{
  "experts_per_token": 1,
  "activation": "gelu",
  "routed_scale": 5.66,
  "balance_loss": 0.0103,
  "n_kv_head": 12,
  "norm": "layernorm",
  "positions": "alibi",
  "batch_tokens": [32768, 65536, 98304],
  "seq_len": 1024
}
Below are experts of layer 5 (counted from 0) of a mixture-of-experts language model. Rows are named router (the router's row for the expert), up (a neuron's input weights, with its number), down (a neuron's output weights, with its number) and show model dimensions 256-383. Each number is 500 + 50 x the weight over its row's rms, rounded and kept within 0 to 999. Numbers have three digits each.
After each expert's rows: a language model's description of what the expert responds to; "mostly gets" lists some tokens that are sent to it at least half of the time. This comes from a sample of Wikipedia text that the model never trained on.

# expert 29
router:475420538579523553495470467434506570459505508491486495474474494534569538454511578525594557487382504435467447482555510502553496535482493441434480573447503429538459488427492439526483598548583531490475612494490441529430555443543475452545573510543468512487462598522518576492549457527506530598543493445518531437484532415561509427523524505575460479593477451599497489452439489563491441531501
up0:657555492473568411451539538434498533518516502506587598509468483447611392508428483523487521557461532569469434470491534523505505474511557447482456468504525518456433569522512517442502454514557366454508530469582449534529492464376481499502467472526491490563543529497433467526488516497519505512517553522469420438463515491576564390522487436553409438542527395548554528497499471532540541474346
down0:398536525470518499545506590507527467485503450535482558486499544473397499509481538471452524428492463569546494515467480485539491417519483587454458433489436516468560437469473474590460491530427628509433512525470567527501598460508442532503536484514497542408529552481557457480390563455629539408459631535540529558448448497487592419482406439393533495530512529403548480535467501493497508483528
Description: Digits and word pieces. Digits after other digits in codes, chess notation and tables, plus mid-word pieces of foreign names and the word Location.
mostly gets: " rel", "inct", "sch", "feld", " Photo", "rov"

# expert 15
router:517559457532503565570495528537491564577479490451562424504500388589454489467489527522509503467553464514479561555536487581507395555516525445540553506557489479505474541476450470525478412526475465434509502519516421533470436521437494540529420456483546536455592460423495473561562588548398560561508525533507431584475455438448426549464567459525424463451545586527427407498462515492512525534526
up0:375450507531463465408629513450552539500580548444566440460505487506472469529566506384494501590511459515461528526553522507592517507483440502452545498451473560628513522566519578530455460425602614569519433542500465523497514519450484511507451530560343514485503555493360439567454474495458514525448515424450477540471545463446551456439525504436439475396512494537486445495555464506432462433561
down0:486571452481542535526485542525424522486528510558479527546527482463584534473518540532420500536561582434507577490552426531410515461495541473479434456571497557435432461458424439578499364585652595465460573579504506498424564494566509471506467544426540456529461545516430511428417451478575467490529508455564532487544510480498593396502498528434507450438469497450517533631570486495572393483489
Description: Prepositions and list joiners. Prepositions after verbs or nouns (focus on, inspired by, against, between) and and, commas, including, joining list items and phrases.
mostly gets: " include", " against", "%;", " including", " regarding", " like"

# expert 0
router:534576468539554431495454564576400559444500498532543448480488496504500431491504636446514340545445496541591498532477496558500575508518564488492605501617516591509515496581573410499488479516447560492504520537500618485503434513484435546510484438442582512523498419519438530608432539641528521525476453448438516526471451449392534458539574554414517436489444538486459514456425480451469442456418
up0:437562586513483495558500503547468365544554435587423486426504543473460587362536470516479571498572530546525469428529533495458480558439458563582446435527500535480483467436453488439523542488545487393522521539422504547454586442441502451490436476465560466516493508540645586523488549449451508466506449601608497490513577506566460528471526374513464428598482488478461572503471532522470455476491
down0:584512498530489525536407476439510481368506504517462473429487492456536419537500542586419530485606425612511526580458481553515480473505463456502489426524509441552539523546418460536502509538492441515502481398538561445537513539422508528559448493520532499508458539506569515549526481434494536537516494592421566409467429453438495547498527518463587548481456525523494470513504433490409529420562
Description: Subject pronouns and auxiliaries. Relative pronouns, subject pronouns and auxiliaries opening a clause, such as that, who, which, he, she, had, has, would.
mostly gets: " had", " has", " have", " who", " which", " he"

# expert 3
router:535528503420549460537536533528502407529585496548447559551514485317533543567466474529472448490450452539471425622512604493532455450509461537423553429519555442510520460480592458495500457385486511536503553491461418502572435477411505488458612514456534542382554482491470476389525451498482448458437593575498497510483565634456509600426512503518494505532525423473572506533524527405478535505516
up0:494516464457449396602481487452594489512599521487478527496535447436455511398456457541445452527563400529561498404531498431505437516536600439501485514490490569502485468549487470416584541514478527459443445476427544505576430460546531418507590481528515409465510430464600533444503471544515448452478465533540517451492453487591523473537479415469465410452584418463506636533550477548408492469554
down0:563504437600492529460495443453500506408489421525574482442526470503463525465553476513505556530515602500510443456471529438527558554423531556585435526511449536498439512525551498389527486512501511493448536552558456478480582583485487559477398516553548512533405593529484450482471561428645486474540604546564591482523493532491477512520525535464536493512555548523527496342432490503465469541397
Description: Predicative "as" and linkers. The word as after verbs like became, joined, was, plus role or status words such as considered, designated, also, not.
mostly gets: " Phylum", " considered", " newly", " as", " become", " designated"

# expert 23
router:475466555373482434543483463463497419485519455498488544502462594438512497538566480469482569468590532536614528459433514454489462453535506541602526473447402559525558428397482560409540495509475470532484478484502551487558494542504473497388543510473590516538510404553546476467451519503578439498482448543509510545534427550512589552525439570494597577477553464507601533484541462482510384456388
up0:484565580473495483443442406419546498405494463531487512510537449537484429576557494527511615450485464478414585519535470524483448539465577471513519464540587497598454520383545438487432525437492447541537517495440471506430405532521456458472507559548590425513495490481513550451488520532458373487474487505592541505374426495451482430535461462685423488548479470513478561479481548539570445475486
down0:543568480472446527493540453547579486571498510495605548469510443466526492486548551433477482531555436447570588552419524470553540450534470559569439568441468507516523577496480544532486539540561483474525513502480455502553453469436645557524424425492484526509566583433416515485524513540440465527533476409483472515502559394555492500518534435562507521472567579576463553531521488472512587517448
Description: Words after prepositions. Words right after in, at, a or an opening parenthesis, such as at one time, in each other, (born 1982).
mostly gets: "Gls", "DST", " Pts", "Senior", " Candidate", "incumbent"

# expert 1
router:518521457460473580545555448427414477557500519521504583497557582487484472493513560489522441515521605525536516461534543560464493550423532440529483541505500443411526513454475540522570534385488553469497562331373534631605543597546428490493433514437524438454455368440533555419520545513509446538451446472494440418518492416441520511470509552504536530530538460507531522494485607518507424546427
up0:449411552501469492484490466472513539480458531491559515496525512496427527503497518467566603565496548523502480499575518606539474496536512455472464377562549490523590477479388463525494525469455439464577482543521478521492542494553505485477518460425466487420547561478545519583448496454512488518501476592472381446425548431474559482536497513567479483568490514489456443479476496475565438444486
down0:580467482418500458559426536553411533405493473443560503568431533454467474539507415506505416445535480540436562502442550503454532537385497484565499452540499555575466538536418494354525423597568481572493587462574575537566484545483522582455460466421420506482491474480550478572545486518539535457446483507549607489561501501461411482498463542485487509456484485476498588439445494508464558499529
Description: Month names, proper-name starts. Month names such as May, March, October after "the" or before a day, plus first pieces of proper names like Rockefeller, Ty(ldesley).
mostly gets: "ucc", " latter", "August", " kind", " Matt", " west"